Weights of a small mixture-of-experts language model, trained from scratch on English Wikipedia: a variant of Muon for the experts, 5355 steps.
Below are experts of layer 4 (counted from 0) of a mixture-of-experts language model. Rows are named router (the router's row for the expert), gate (a neuron's input weights, with its number), up (a neuron's input weights, with its number), down (a neuron's output weights, with its number) and show model dimensions 0-63. Each number is 128 + 24 x the weight over its row's rms, rounded and kept within 0 to 255. Numbers have three digits each.
After each expert's rows: a language model's description of what the expert responds to. This comes from a sample of Wikipedia text that the model never trained on.

# expert 45
router:099130134115123089127108166135151138128115169131135139099154109136140123165122105140146128146102114110131078118141145140115126150090132089128122147138117114127095115098133141169095129120090114
gate0:133133147140105128130146158134089115127145118128154149107145144103133194111155104128133143109076128132169118121121105147106119116114166125172111125101125132164103099159121066132123121086113138
up0:114143126132136110096140122107101158114148125090138145140129129129131140129134141072103108100096136112143111101094123128145126140126130117106142105102115138170144064096113148132178104106114137
down0:100125132138102108128084114100111133132097126113151090133157175165129089152144105144105076109111085099135149143166129128089102117124159126156109117130112136133160155155143085105134164141095108
gate1:139125138146152095112161134126135115132106161129113114125182082135105156136155103131161139170127125079130133176188109136125125146099174097139126114145116138114117120173094089142159134120113129
up1:156071120134151120151112133121142125138140126139140097161121109073158103146155147117138152115149142143139099143157128155146097145114075152155141143122150106184130156142095149134128153145146130
down1:134144105123129190100161119119154151141115135123107166118083106114151099056098080133127121132151110157124149099122142138095137098142105112142114134201092130114149085098155102133132135155149155
gate2:094139152130167129130132118157141179127161107098153150071150152105126062118107153149118144177108130156110139126162136152136135117134173106104123133103135176151125142141052128136121146095127123
up2:169152056166131142130124178115138147129129161062122082125184136165111122107135147132130058137139108115155150130108104163127099096116133130138089117155130165102168105116131131085116103144131133
down2:120157134104099178100130118125106125161128135122087076151113185162073118146128124141146072196130103185118133120158145109090111133113103118118115116147177128164155171120130115133143129096112100
gate3:119095172167141085157124145154145146112117102119159123104111157106107151093185104123102141133143130083167131110106174147108145111076120132079099105114156109103115136126140120134143113143068135
up3:128145145120140158136136137158135114145124116144138094135130115151079133107116139142120121122163157099141148141141135125131126111133141163142108119174142098097115132155136166107162143111147130
down3:184124147156172136101142132132118125158134125175151157121148135143126161124080142143145129103109140133099124135137140115107125123063128096085140120127173127111090109086142109085098146136088126
gate4:114151139126156070159154156092131111122170082110113145133177118102129120194135153171127137116096104160155139162166159096112098120135141139122126130159106144151104128108132130140161138133138098
up4:103128126161109120136158155087132120118118132080160082070113059126104155121123126114127159136165108096130111103131120117105122121131136131143118154118144112128121149145127114127111092154173171
down4:145116108121160093166118106125119138159103104122124105119132117128113124142131129094122148112101117140127105149147172147161167118143134126189136121112151127148100129122110081152120148136110152
Description: Middle pieces such as re, g, st, ig and gr in words like ag-re-ement, be-g-inning, and the word there.

# expert 15
router:105167122133139059165083108137181156105129147109115079150110134152095077138161130099125165122097123142122116129100123152099140107127152091098162106112132142080128124135079107145158104104110063
gate0:090121128134144108145177178115109139099121137146136147134187160161148138153118093173103156167151148123129138146122169076135107130134111188105144167155112131152175125134144088118136120141092096
up0:108128147126102097119080122131115114105147118114129074141102096091108112111160082099157122162101157171134127135162124091094141149148125071154135158112129141189115151129102141069143105109098124
down0:149105125170101136176132129077118166166123165141102154086114163091116127105106127166105157148134144119145151132127171125093122108154137187156111122161127115136142106093115123121157120077086102
gate1:149107155116149162132089073121138130161126092093166131146128110144098128099098086154137176101119076129118159091128120145129135149074091071150159119107132090112122156112145137154140145135127145
up1:101120136134134127148140150126097140114127129131116139120129166105183131138158106140134091116147111156118146159147170118155143123137127082118109146138153148087127128108094137072154114156117140
down1:083159114100161115117125125132119101167121133104085130134136150136145142085095093130127099169121109153126150150120116128114102111109164146086105118117157111091190130092155124100135126099142133
gate2:115159101104133139126114080132181098104116131112158147098154126140162108124157151158131111115170159105110153131133158119156134119099110089140102182181165110087160115099115107141107075127175130
up2:129131109137122114120106138152117153065088093103116144107123115127139115153123133087141133113086124095134122107147119128161124133148144143069156134072098123144173128153149144128117098127135117
down2:152116142114117119117145117121136101156118129106143100142162136107140160137117086131145155090143120149111158103104155106121143100116154152143141165150159162096105182164127122139108107101110122
gate3:106182127132167141118103118142153117112076163122131120129134124120129099075116149151128147167091117097131115114079122106118101125106151100107172124116176108133123139101118135168143159130159130
up3:180141091155120148140127145086121144102095188126160124146109139148108098120116093152096111121176153146152140105142163132144140113106129096188142105117077164111144159144152084162123109113161121
down3:117159123099161116118108115151105104129082145087109117108123139159151140150133165124097131165140069130127083131203129153133123127124109121111102123167123150122156144151144161088152148118118113
gate4:143129133165150137125169126093123123093144144118134123144135125157171116113148152133138152163129160113102110125135088115107161098134138141136110147107112163123127103148135140163115138081112106
up4:122133124145150091124166107133087137081132148105091163166145118122113135109135163150141174089116121129149125156128172130145096094138096111136126134117150143070165133105093103167086069099100119
down4:163132131082121150136118138117094122162122085131109137141150112141159163124100101112147082161127108115093145138125114113161138103125116119079140141116102099133142147147144106108191143132137109
Description: Words that open a noun phrase, such as the, The, his, its, their, this, and possessive 's, plus following modifiers like first, former, true.

# expert 3
router:117145123106112066122125134174140142154113112152108111102138117145133167091131145121091121108146134125112121097170122108100113142130123132102121142153186126145116129102133149098107107130104106
gate0:125093148118102124154148133124133132122131098168130121204140115162159124098130187151122157160146150101178116110187082117072095158134146096127130170154183152118124112109134150136149082151094108
up0:139140112132171162150121141149157141114093126136087126081126150117131126136138135124095103129124151102123105185128132154173134106138144149134116132146145130132132147133152142121123167144157066
down0:086105157099123112134132105117167143127135113143115111135157142133155153096106109130150047084118092150154129216094153098101107116132189171131080147124127111130160146144136109150131124121146155
gate1:130129138130136121175105134127123109107119116132180118097128149114145144118083127174149118106124117097125184152119094113095133139107173142120141121139185108106095139107153101095144140119178143
up1:118140117095170137141111141119094144167147136142165131139158140172130109098114147129166136110199115097137168132096129166091131117132156118135148168131089112157136120120129125097145134151139091
down1:106120151128110144112138097150145115127193150107138148136123098104102176124138147131135137148141120154090092153116115131136146134126129084163125114106116148135090082125126138165126141116113129
gate2:137136145139140104112131111157173109159142127105127106159088123122101137142132134154164115101175100146147108125120118086106146121109112153107114123122143123151114155169133136100103145082142133
up2:115116140123168094130100116126146118137111119049135107141154148123126139137132139151101082082186131141121085112090116126164179096114134127129174157158117150122107154117104158094153147142113142
down2:105101143159158117107122149109106147146137097085136127107153141124164108097129103146136074104124127134134124160139096116134139112135147139102136116115141150154117085110111133150112091121104130
gate3:105140146141140122167127143135146121150165158162106103175170043128133118094120126177120127128113102112111163149145088162120135145156139131199143098160105127191122157110156136112122164127139131
up3:113120147163136140088147157138139118121115143131125153117140063113111151146122106124160158143144175138109135119102106132125135131127109103132136140103141094131099090159110122139153168138154123
down3:162111160105134164150119129113126135178102117151121136115150149117132103171134138116158160125167122135149161153120147104126109148089126135133108129156109121088107150097149119152128176139109063
gate4:114130123164104127125136120094169133143118121140100129146113146129126150164147143129124118106148155102159120139119110168116138148116107151167122103135101155146141157149127140139122147149159129
up4:152135104102103127156149172101122141115156141087084133153105163125145119148072108158135102144162134084146135132120143119128146161155151106133109117122135114143117079144127163108157108128143131
down4:133147130158142098137155151109132121150118166103113132111096150092125106150156131111122125135165103118145175152163169103133120126158130147204118149106126106173109151110161121179121173110160138
Description: Word-internal pieces with o, l or u, such as ol, ro, u, el, and short word-openers like pro, con, Col, Pol.

# expert 44
router:061158144109112098109122144158107087125118142154136143126098143137142119164123093132111150135125149142119118092105159122086131143145133126138161136168121153112136094124111130180103123119127132
gate0:188092123155149104155125114122124161110155132152152136145165136168120069134117119132160133164097115115117159117166120157142084115125114140123159140154113160128133091105185120126102136124149129
up0:128175114126113140117107102158172088125107153105106138151139138103080127120134088115103077124109166125176132117136145110144127122095129115184094113127130084120137159137102119124157130108117135
down0:108151142145158119098116079123101135061110136121081105134168113131107105098131127154118102134119127112163145116163140188145122075137162093105143169094135118134085102090137161114127157097118140
gate1:125097137143098110168147110077163125101099121093136149085132117125118134161151130133148121164143139094135111128129137099115126089141140113163106116105142180096123128106131121107094128113101127
up1:162103090083093147172129124101147130126064091140101096131128112145155145120170165129129129146151168131184102138132120100152137093125137159104089108103099145129172134133134146100142135137131140
down1:103139140138093154084177149086140118133107129130099087096119151105106128143097146104162125130091099117121141167114115112138132153105180146140107157128123151088098133138082087124117125127138107
gate2:140128099150156140103084102123133115121124117147101102138091140139128113181152139120146128106155148144149169105157155104120149151112142124116132147097109109094126143104115185129096141118112141
up2:099108102107123108099107119146140095143182107108092142126088137119116096157106158192090143184185101105152162142152121133095129117148106104125145145074121100127094061098121143118107146111131087
down2:148106126129160151165159139113125104085145143116140120148132127146127124134083124122091110108085161137160142112149127098137101115176139086120143130088103114100116136116138111133106145145121142
gate3:139114082152148124097106130120123134133132123160122160144134125138155138113122129138123141145124123161106089120153157141098144116111145170108143141126096102156131169106083133148119146072107134
up3:113143105154116104119136119155110156099142159097111149134115092135123113103142166115151101141115121103172101118119092088108109138131075114108120092122141117142156107113170113131111150123150141
down3:136123117128135086143161122137124176141122150169129139090149121117132133114112135103125136158151145147120150140154052090104096091187140133113147109104108095129136129103092121123108074154114115
gate4:158104149161120113074165128138124052143135137171150130144129130081134144123135173160147171116090109131145116124094131128088098160136125090122100130089137141102113128082089122136090159147137104
up4:116099126108140121100156147098123152148133123100110151103113119102134124124150121123113149121150095121114164158160111133122140057132106154099141152146122139127153143095136154131117152129154141
down4:146099085130126154144125124099136131149090107091137096116144131117118103086130096103134163137168161122163175125120094162098112103144121110114102139130122066092127147115150091097152138160164136
Description: Opening pieces of common words after a space, like st, de, do, f, bro and due, e.g. St-art-ing, st-em, inst-e-ad.

# expert 14
router:120163123062119116102071154117134139169111115158085112119132136131169091128151157139149092133102139152090120177104144119145130181115141134141093154156107094139101161114114130142138117132117146
gate0:140155124133155120133109135093151097133178115144145152118130137116146082137158135165128133113146106119069091177093135119121126121169084133125098097140106129127108142111091081117160110126087136
up0:152116126159123148144136150110132145137091156075158085136153146115159157137134115110133139091104121115113142118126099107151175165134131110163099100137110133175119136153116142092115119053153125
down0:139140160111104114104061096120122159155122140134123124129140123159159126091091107107108142115054165106118123147163129125098152112148084099126118134133113126147116084185169138181106090131143136
gate1:133127168108117097131124110137145063123145117089103136149113131148148123154123137087137085106144146108118119125091111103140152122084130127159102111107172121128134133115145147130123131089101148
up1:162116143123123104137141124122145117125141120152146129120125139087189116126085119116114137155146153115134137118130125150132137095124117136173107128113128078110109152113135141114106116122162152
down1:098091102100112174134132125122161152118110147161133123100156128104195127155093137135102091123135072160139112151085173135126141122110116124135125122103104145121120168139122149121172143101131137
gate2:120094162105182120096159104105115120084112090113185146163125112136151138078094135125147134131145137109122167088124099146146107145132094125130150126142115110143120128174128181150127134163140072
up2:121166105118123132072098114072113131159147133123154143164104132159129083060131148120129132111194083152135090090088103138140129109101133090112085131168116109155130103132134110146107106171116111
down2:086128157155146102104160105155105137140168117142146115148093172154090150101130126121126137132123138110151132106153155130126149121122125141142141121093089143107116126097134155118153148105155078
gate3:129142103133101111099123138108131135129125168171141159121123148125093145119141165133072103145125125152130107124124146103112138131091140163141097115109110131151163133145130144137123153112128136
up3:127121096127152131134178165136121143119173095110107119122141108154138118109108085171137108142115168082150104159145174140096118137140106122134078078112108096120122136151151077156119110096105126
down3:090113096167148117093130149115102132080123119161163143156106126110124090074157165152141170133124109191137191131132106092128135115122123149140089115165119099128141090142134121165102131160139131
gate4:108150106097141144109189107136157114134150138183152159116106143137176125128160125109164148165161122129111121097090148169126089133141129095130148110131120164154110126120130097132129152094131148
up4:098106137119105136162146137117182130082126157117134105121141081147147084159167120141169121119120145134120113106134127107156129097133175102147133134134159127107148127126081112138099160136122112
down4:069149119150171111096168130124125108102149105141139125172110183147150128147141163125134125153119095114122092184083132099095138104118157123162111120086108146125132139135110116120118160122168115
Description: Letters, accented characters and byte pieces inside non-English names and words, such as German, Spanish, Croatian and Hungarian, e.g. Hochsch-u-le, Figu-er-as.

# expert 29
router:114164134041100128113098130128130137216093139175090095133157113130159105136130161107117095100108148149075134116139101086143115143135189094147135154146098154126076174132112131100111124152118135
gate0:122132127139118128094113131146119101127125140138072168125128106132167159151096135100132122098140151160118103094116152120148111136157164116125175136129113119167147155088073120157101082087152129
up0:132124167112120098130106080125116127099148099079133121083095128145110161115157107111138093118146105150145125090131157148098155143109098145105133100106144134103153137135136128141187147118146135
down0:063160119152120167094173095162087141128153123135152125115158118119105177142091144173137130100097138170105161155171111095085113165142142130097130139144092115127133095162103141091109111103142085
gate1:137122147134085111133128109126110102180159131135112100121123124141115088123119097121114133145136121133134098136177145150091119162113128127084100159089140165104080165153089130117126125131103097
up1:085144092142116136125201137122133096167142099134149116120084117133137138144106088178079125150179070142133100107129135158132113118100119126117086132087152147106143139129105131114106131124106099
down1:137117086136104164100099086098138117083140128151109139168120152137160084128167160125134108099151135116133125096170157134101125123145141149154151108159146102120137130120134101168100158088153152
gate2:102140116123138132171156159084118114107167145158111145131120152136117095113164146140129161164096123117133141145121100084102130127128090156110175150138139097147123154117117112097165150157129125
up2:154120115138148119080160088140129132125104107118166147131080133088147128150103090142138150162118174134121152161086150135117135129112086093128116098145136155119101167114169160117143079157133131
down2:124097116134117134131134141095094143143072161150142105141165104128146111106097123148165122112115155167148121101121164107165133120141111092148155154156127120129102141121110132134081090148144126
gate3:138102100113109140152151137108118089080128122093128095151095171187148105134093146142128112119163091105143166123147114144123105123097123106126128150129116114173133164174149168112142137179120127
up3:160079150099183111112116153122108151105098162091155073165169147133120133146094141123134146107125137146139142107143129088178075119137127163151170114132115150114141163047122126110150122094127129
down3:162096172138121091153120164124133087144114163111125137106132108147153048140121119128149139148137137124145116136125153105162116152110127082100142108104080133149137110119141129124139174145118128
gate4:154093118116083138178125090092126097095088100132123089091103111153147142145198156131122121107158144141157082088148093130116097136104078131120128108115114120135137076136111151127129169113125132
up4:164104118151124134130137144127108101173133140117146122148153143129141122135107117135147130168094138171110111139101099129153090121139136139139150088174137164163127137119103157124147117120159120
down4:066094139134153090099135130132121105095159151094145177111131124127116162099132130116190119128085133112133158112157074136124140110117143137088141094111152166129117088139147145130158170082114096
Description: Inner syllables and accented bytes in non-English names and taxa, such as Spiz-a, Pun-ta, Gonz-á-lez, Marc-os, Żuk.